Below are experts of layer 4 (counted from 0) of a mixture-of-experts language model. Rows are named router (the router's row for the expert), gate (a neuron's input weights, with its number), up (a neuron's input weights, with its number) and show model dimensions 240-287. Each number is 128 + 32 x the weight over its row's rms, rounded and kept within 0 to 255.
After each expert's rows: a language model's description of what the expert responds to. This comes from a sample of Wikipedia text that the model never trained on.

# expert 12
router [176 123 119 134  94  96 108  82  70 117  88 179 151 174 120 147  88 160 129 110 125 125  62 157 152 104 139 186 140 132  98 133  99 128 114 140 153 183 121 103 218 126 153  86 124 120  94 138]
gate0 [101 187 122  95 153  76  89 148 134 146  85 124 145  17  95 145 136 153 122  62 108 172 209 162 209  86 149 140 111 113 196 138 126 138  94 113 175 171 118 154 103 108 101 114 142 160 196  97]
up0 [124  81 175 142 133 181 138 130 150 111 160 117 105 221 191  95 104 116 143 183  55  84  54 117  77 159  96 126 153 109  38 142 159  81 157 170  89  90 166 140 148 150 145 160 155 132  99 172]
gate1 [109 183 169 137 117 101 116 116 165 105 163  64 142 171 120 115 107 127 170 152 159  76 103 183 113 136 168 109 130  61 137 169 170 109  81 108 114 148  94 143 132 187 154  99 114  78  92 154]
up1 [158 196 204 187  96 170 127 120 121 113 134 117 126 169 119  99  89 166 173  93 106  91 112 164 124  97 190 128 136  72 119 141 125 138 127 160 161 168 177 162 151 204 181 101 124 105  72 179]
gate2 [154 161 150  90 151 151 142  88 162 148 118 123 146 135 155 136 148  72 126 108 172 122 117 143 159  90 142 112 130  55 162 123 111  84 145 108 116 136  67 157 126 135 124 123 110 117 139 144]
up2 [117 120 132 155 101  83 185 109 129 108 165  99 154 122 197 115 175 130 123 108 135 157 135 134 110 133  91 169 100 122 145 105 195 103 102 163 127 159 141 158 140 131 180 102 121 128 189 139]
gate3 [ 83 154 123 147  57 133 143 172  77  76 184  87 114  97 145 122 162 118 136 124  90 161 102 113 113 116 113 129  91  78 143 177  83 126 142 140 135 140 163 126 154 144  72 122 147 118 124 106]
up3 [106 100 153 115 119 126 119 105 145 130 142 138 146  87 142 148  92 154 108 148 105 120 113 111 151  62 142 153 105  55 117 150  93  89 131 135 105 115 113 108 123 225 112 135 103 139  36  92]
gate4 [ 94 151 120 186 144 143 127 133 167 169  89 149 128  82 179 167 144 126  77 129 142 139 194 107 116 119 157 125  74 126 161  51 110  76 173 116 112 181 122 111 143 133  78  76 100  92 113 124]
up4 [ 91 120 127 194 157 146 128 153 188 157 110 169 142 152 188 170 192 141  58 172 124  96 159 117 166 107 125 130  94 122 172 135  65  90 174 133 130 103 136 104 165 111  86 134 153 114  78 100]
What it handles: Numbers and parentheses in tables. Spaces before numbers in table cells and lists, small numerals like six or eight, and opening parentheses such as (p. 19).

# expert 14
router [113  79 151 159  85  51 169  65 118 137 135  84 148 131  93 129 133 117 136 113 185 101 155 131 142 146 178 136 188 196 126  99 109 129 125  82 123 177 111 137 114 139 165  78 140  75 132 155]
gate0 [ 87 195 161  49  81 161 117 120 173  84 114 119 115 154 112 121 116 105 121 105  93  79 139  91  87 151 129 150 108 111 148 172 206 144 165 166 133 142 105  91 108 150 138 194 123 114 130 146]
up0 [110  80 148 169 130 113 123 100 124 140 130 102 159 140  82 111 143 114 143 133 140 126 170  81 133 156 131 136 162  91 173 143 154 107 196 127  80 119  88 137 107 107 115 142 137 196 133 126]
gate1 [126 114 142 117 120 138  98 177 113 133 114 174  63 191 144 152  85 114 112 105  78  73  84 169 179 114 160 107 119 128 130 143 159 102 122 119 123 105 157 112 110 144 163  99 158 106 133  91]
up1 [127 127 165 139 156 139  89 166 146 151 157 132  81 161  91 106 153 101 197  98 185 122 130 114 151  71 111 149  65  96 164 100 146  74 192  81 129 110 138 171 129  86  92 128 129 178  54 102]
gate2 [204 155 148  99 119 167 216 106 103 114 135 117 148 162  66 129 144  77 186 143 112 139 101 116 167 141  98 133  90 146  89 224 105 121 176 124 121 115 155 106 147 114 179 178  87 129 133  85]
up2 [117 110 177 207 184 164  82 153 168 123 117 158 166 122 136 184  98 156 163  88 101 118 153 119  81 114 144  80 110 158 109 212 105 111  82 195 193 148  64 113 118 126 111  86 103 133  87 167]
gate3 [120 156 118  99 134 180 102 159 113 136 139 154 108  99 151 167  94  77 164 142 107 137 148 126 152  99  99 117 173  54 191 154 120 122 145 129 169 130 141 103 137 152  68 188 177 194 185 126]
up3 [135 150 145 130 154 155 118 137 103 123 172 144 154 113 101 189 118  81 142 116 134 172 133 138 130 185 123 183 159  88 136 169 130 105 155 117 130 145 114  91 142 151 132 180 130 174 203 181]
gate4 [148 119 152 113 113 113 149 144 134  77 105 179  72 114 111 141  86 122  82 157 112 153 123 194 161  81  97 168 122  95 150 131 123 153 169 136 130  68  95  93 134 142 131 157 106 134 135 107]
up4 [137 144 135 128 118 137 115  93 112 119 156 155 154 139  96  74 106 127 162 201  87  95 152 105  96 123 143 121 134 134 116 145 101 113 119 115  98 101 171 216 111 115 103 131 170 117 152 107]
What it handles: Place names. Cities, regions and pieces of place names after in, of or a comma, such as London, Paris, Monterey, San Luis.

# expert 1
router [122  67 154 158  92 123 169  67 110 147 130  52 135 134 110 132  98 145 133 198 184  70 141 117 112 185  81 105 186 115 140  84 131 125 130  96 103  90 143 136  69 180 148 152  83 132  98 173]
gate0 [110 100 149 114 144 117  98 182 171 158  78 184 174 130 178 163  81 124 109 136 138 141 130 162 137 119 101  84 141 193 166 135 187  71 162 142  70 125 179 161 143 177  97 119 126 151 100  98]
up0 [124 131 169 117  71 171 113 150 128 132 144  43 148 147 108 101  89 107 114 137 112 110  50 101  70  92 192 185 108 133 121 119  82 166  69 148 130 165  84 107 107  33 131 120 141 139 152  71]
gate1 [112  97 122 144 123  59 135 178 137  75  72 144 100 165 140 144 145 121 105 132 120 113 152 133 136 142 101  92 160 121 148 159 139 124 207 146 128  75 121 196 167 128 158 127 154 157 116  99]
up1 [104 146 127  65 130 127 154  75 147  65  40 134 122 146 102 142 134 105 148 165 112 153 140 216 166 157  75 155  54 107 159 171 110 153 136 145 103 109  66 126 102 151  90 142 166 115  87 184]
gate2 [ 99  82 103 161  98 113 138 150 109 135 150  85 128 146 143 153 113 101 104 103 176 127  73  71 128 146 159 125  63 119 135 106 182 111 100 103  71 172 130 123 143 132 156 144  66 113 134 150]
up2 [128 177  62 145 184 109 112 112 117 188 108 165  98 113 128 123 131 163 121 141 109 142 180 141 169 102  70 132 128 138 121 124  91 158 164 182 145 114 118 125 114 147 130  86 147 149 143  98]
gate3 [163 113 130 144 154 100  38 136 121 145 105  96 145 150 135 142 110 157 100  99 127  83 119 156 172 125 120 126 114 169 119 111 117 147 116 100 128 141  82 141 140 182 165 167 142 142 135  97]
up3 [176 166  98 108 133 115 181 124  98 151 112 187 148 125  96 121 130 126 171 142 120 150  97 111  71 150  79  62 104 105 128 112 139  64 109 133 139 139 134 143 119 121 136  67 147  90 119 192]
gate4 [125 144 120 131 148 100 141  77 135 145 139 117  80  90 131 122 169 113 103 106 153 107 166 113 162 142 152 169 141 105 164  88 155  79 149 200 176 194 160 116 148 156 157 157  89 138 117 118]
up4 [105 115 119 135 109 107 145 122  55 176 122 159 167 134 151 127  97 132 131 131 105 112 156 125 140 115 120 130 102 170 176 189  10 141 131  99 145 113  60 135 120 105 149 145 161  52  87 128]
What it handles: Given-name word pieces. Personal first names and the middle or final pieces of rare names and places, such as John, Michael, J-od-ie, Gar-th, Y-uk-on.

# expert 29
router [167  93 178 130 109 151 139 119 142  98 169 104 155 148  64 141 142 144 176 151 141  84 109  51 155 139  95 156 174 125 133 148 107 152 177  93 124 116 133 110 123 120  96 160 172 139 106 121]
gate0 [124 145 119 191 106 112  99 100  82 190 126 116  91  89 127 176 164 163 112 183 130 140 158 139 124 134  79 149 161  26  82 154 119 126 173  82 127 117 174 170 129 178 171 196 120 204 123 144]
up0 [150 121 119  79 121 174 118 142 167 130 151 163 211 103 139 130 142 123 140 134 145 117  93  97 115 149 110 146 148 139 160 163  56  76 175 122 135 107 163 104 151 111 180 152 130 156 175 122]
gate1 [141 134 145 176 128  70 146 112 115 164 106 107  86 112 203  89 112  95 117 119  93 112  84 124 211 100 111  87 141 114 132 126 149 148 168 168  99 120 122 129 157 158 120 106 135 174 150  97]
up1 [130 159 156  93 171  42 148 157 139 117 151 131 156 122 114 172 173  33 112 123  90 195 142 141 116 121  81 107 138 137 134 117  79 110  81 105 175 179 194 183 104 102 130 125  81  88 166 120]
gate2 [123 107 119 117 194 173 150 147 148 190 116  90 109 139 161 187  84 118 136 111 119 136 144 133  87 163 133 138 181 179 200 138 160 105  74 114 168 175 104  89 152 172 122 113 102  84  70 117]
up2 [142 147 128 102 127  83 116  99 139  61  99 218 152 117  83  80 160 106 102 139 115 142 146 166 213  92 120 119  84  77  76  99 146 131 159 133 115 127 127 182 117 100 138 136 137 172 142 139]
gate3 [119 176 170 165  94 109 130 161  91 144  92 189 134 132 150 109  77 125  76 176 174  80  91 160 129 142 189 144 189 168 150 113 148 115  79 116 125 164 132 160 161 107 159 120 171 147 155 137]
up3 [ 73  96 163 112 161 102 162 121 191 147 133 171 111  73 167 129 118 143 118  65  84 162 132 103 150  98 152 171 177 176 139 172 116  82 134 117 121 103 105 111  94 122 145 129 152 150 131 113]
gate4 [204 115  84 167  89 130  74 161 115 132 160 144 174 119 186  87 165 103 170  87 129 147 212 154 130 179 101 152  81 113 140 145 168 156  92 134 131 133 156 118 144 150  92 183 141  99 155 118]
up4 [169 142 152 140  68 129 154 137 173 155 149 176 149 101  97 124 137  66 149  54 116 131 127 110 161 106  38  89 114 153 110 129 146 100 101  78 117  94 144 101 116 111 101 142 127 112 115 117]
What it handles: Foreign name endings and scores. Final pieces of foreign surnames and names, and score digits after dashes, such as -ić, -stein, -mann, 4–1.

# expert 3
router [154 112  89 173 124 160 119 134  81 144 151  78 134  75 182  65 165 122  92 110  83 140 130 101  78 131 178 118 113 136 156 132 157  98 146 181 149 177  79 142 165 145 157 160 125 124 159 122]
gate0 [128 167 162 141 128 104 120 145 140 143 176 174  88 113 160 146 129 154 159 201 157  77 112 113 197 122  99 142  76 173 136 207  81 103 140 112 148 130 114 113 112 150 103 146 137 106  95  86]
up0 [104 151  75  88 117  70 166  94 115 114 123 120 114 134 106 118 151  74 141 123 156 131  94 152  85 149 136  98 125 135 126  70 150 157 111 118 113 137 111 129 111 117 123  80 188 147 159 161]
gate1 [189 144 146 180 191 151 126 161 154 144  99 160 110 152 150 151  96 180  75 118 174 117 125 117 161  97  71 170 166 187 148 147 169  94  94 145 106 159 178 128 128 111 112 114 121 192 140 176]
up1 [ 74 101 111  47 107 121 127  92 137 131 155 103 142 101  86 119 130  72 193  94 135 135 149 134 116 177 171  68  65  52 103  94 118 161 171  86 143 105  94 158 149 152 113 144 142  65 101  82]
gate2 [151 158 202 138  97 154 153 125 117 158  70  88 113 107 155 103 112  66 168 119 150  68 163 137 138 196 144 154 145 128 104 143 148 135 137 113 183 114 172  97 135  94 146 122 122 127 125 154]
up2 [172  89 157  98 167  70 123 118 141  98 137 116 111 177  71 142 141 179 172 205 113 139  94 168 141 155 108 212 106 112 129 110 155 141 123 130 180  94 100 107 112  85 152 116  92 146 108 142]
gate3 [177 164 151  81  62  65 112 126 145 133 128 201 113 125 143 122  94 161  61 153 129 135  91 133 193  94  93 110 125 151 105  98 123 142 137 117 142 106 112  52  87  91  83 135  89 170  78 195]
up3 [125 148 116 154 188 194 167 149 179 111 132  96 112 144 136 162 106 121 163 121 100 184 135 138  89 128 104 143 177  90 139 151 110 125 105 130 113 148 140 190 157 194 126 133 146 112 197 105]
gate4 [164  97 107 101 119 101  89 140 176 129 130 135 131 167 136 161 157 167 140  91  81  99  84 213 161 111 127 121 169 163  55 110  98 172 126  93  97  71 173 173 121 159  74 147 146 150  83 141]
up4 [137 172  85 148 108  71  84 138  48 117 156  87 138 151 124 132 119 140 143 140 101 157 132 166 129 149 123 160  99 127 136 148  86 107  39 175 122 158  81  86 147  62 170 118 131 111 203 168]
What it handles: Years and dates. Year digit pieces and spaces or commas in dates, e.g. 200 in 2006, April 2017, plus year, day, century, ago.

# expert 16
router [154 180 151 104 154  88 107 156  83 102 107 169 154 136 198  91 141 140 105 181 109 127 186 154 144 127 155 127 169 124 118 152 102 143 133 161  83 150 148 120 255 142 183 128 115 154 118 118]
gate0 [151 156  77 141 116 115 141 130 111 163  51 144 135  95 137 175 139 148 120 171  98 145 132  71  83 212  86 169 128 125 176 166 134 132 131 129 155  95  47 132 104  97 131 141 126 111 109  78]
up0 [139 147  92 157 124 148  70 128 144  90 133  91 143 144 130 155 174 137 111 116 176 135  69 111 123 178 168 181  69 182 189  89  90 120 147 117 135 137 108 158 158 119 116 189 158  79 148  82]
gate1 [108 148 162 146 158 130 130  88 119 179 130 123 122 106 146 115  72 115 145 119 135 130 132  79 155  97 145 113  59 137 155 172 113 118 157 147 128 112 123 137 119 156 104 114 153 132 120  85]
up1 [128 106 134 172 143 120 127 134 149  97 102 108 127  76 151 131  80 172 158 118  97 170 129 106 173  26 146 133 112 156 101 181 135 120 164  75  87 150 137 140 118 147 133 130 128 166 115  78]
gate2 [140 142 188 128 141 111  95 146 111 111 127 153 117 142 150 120 140 163  89 146 161 153 131 141 116 125 100 162 131 125 145  94 123  79  98 138 130 142 121 139 138  84 103 112 159 121 122 129]
up2 [ 99 140  89 101 118 117 159 103 110 143 187 131 140 136  88 162 150 158  71 166 199 106 123 207  76 119 155  86  78 104 112 150 152 133 109 125  80 154 119 160 145 119  48 108 160 164 139 122]
gate3 [176  67 125 131 156 168 125  50 186 185 112 162  62 176 128 140 105 132 139 107  78 114  86  92 156 156  97 125 138 144 133 146 192 159  83 119 166  99 190 175 109 137 127 129 139  88 139  74]
up3 [170  75 112 129 152 220 125  73 158 200  54 160 127 154 112 134  78 143  91 125  91 114 115  62 172  97 134 156 171 121 141 203 190 144  56 109 136 123 191 157 111 120 118 148 160 110 133 106]
gate4 [177 130 122 138 139 126 139 135 136 136 142 149 127 142 136 194  87 103  80  97 101 143 174 154 127  74  55  93 123 151 111 123 112 140 120 122  95 112 113 164 142 127 135 160  89 181 139 120]
up4 [142 153 125  94 122 114 120 165 116 122 130 129 167  87 125 177  63 154  55 153 102 129 142 160 175 129  65  96 132 157 123 167 107 116 118 107 128 116 109 117 135 143 119 154 150 170 191 114]
What it handles: Clause-opening function words. Conjunctions, articles and commas that begin or join clauses in narrative prose, such as that, when, because, Since, the after In 2009.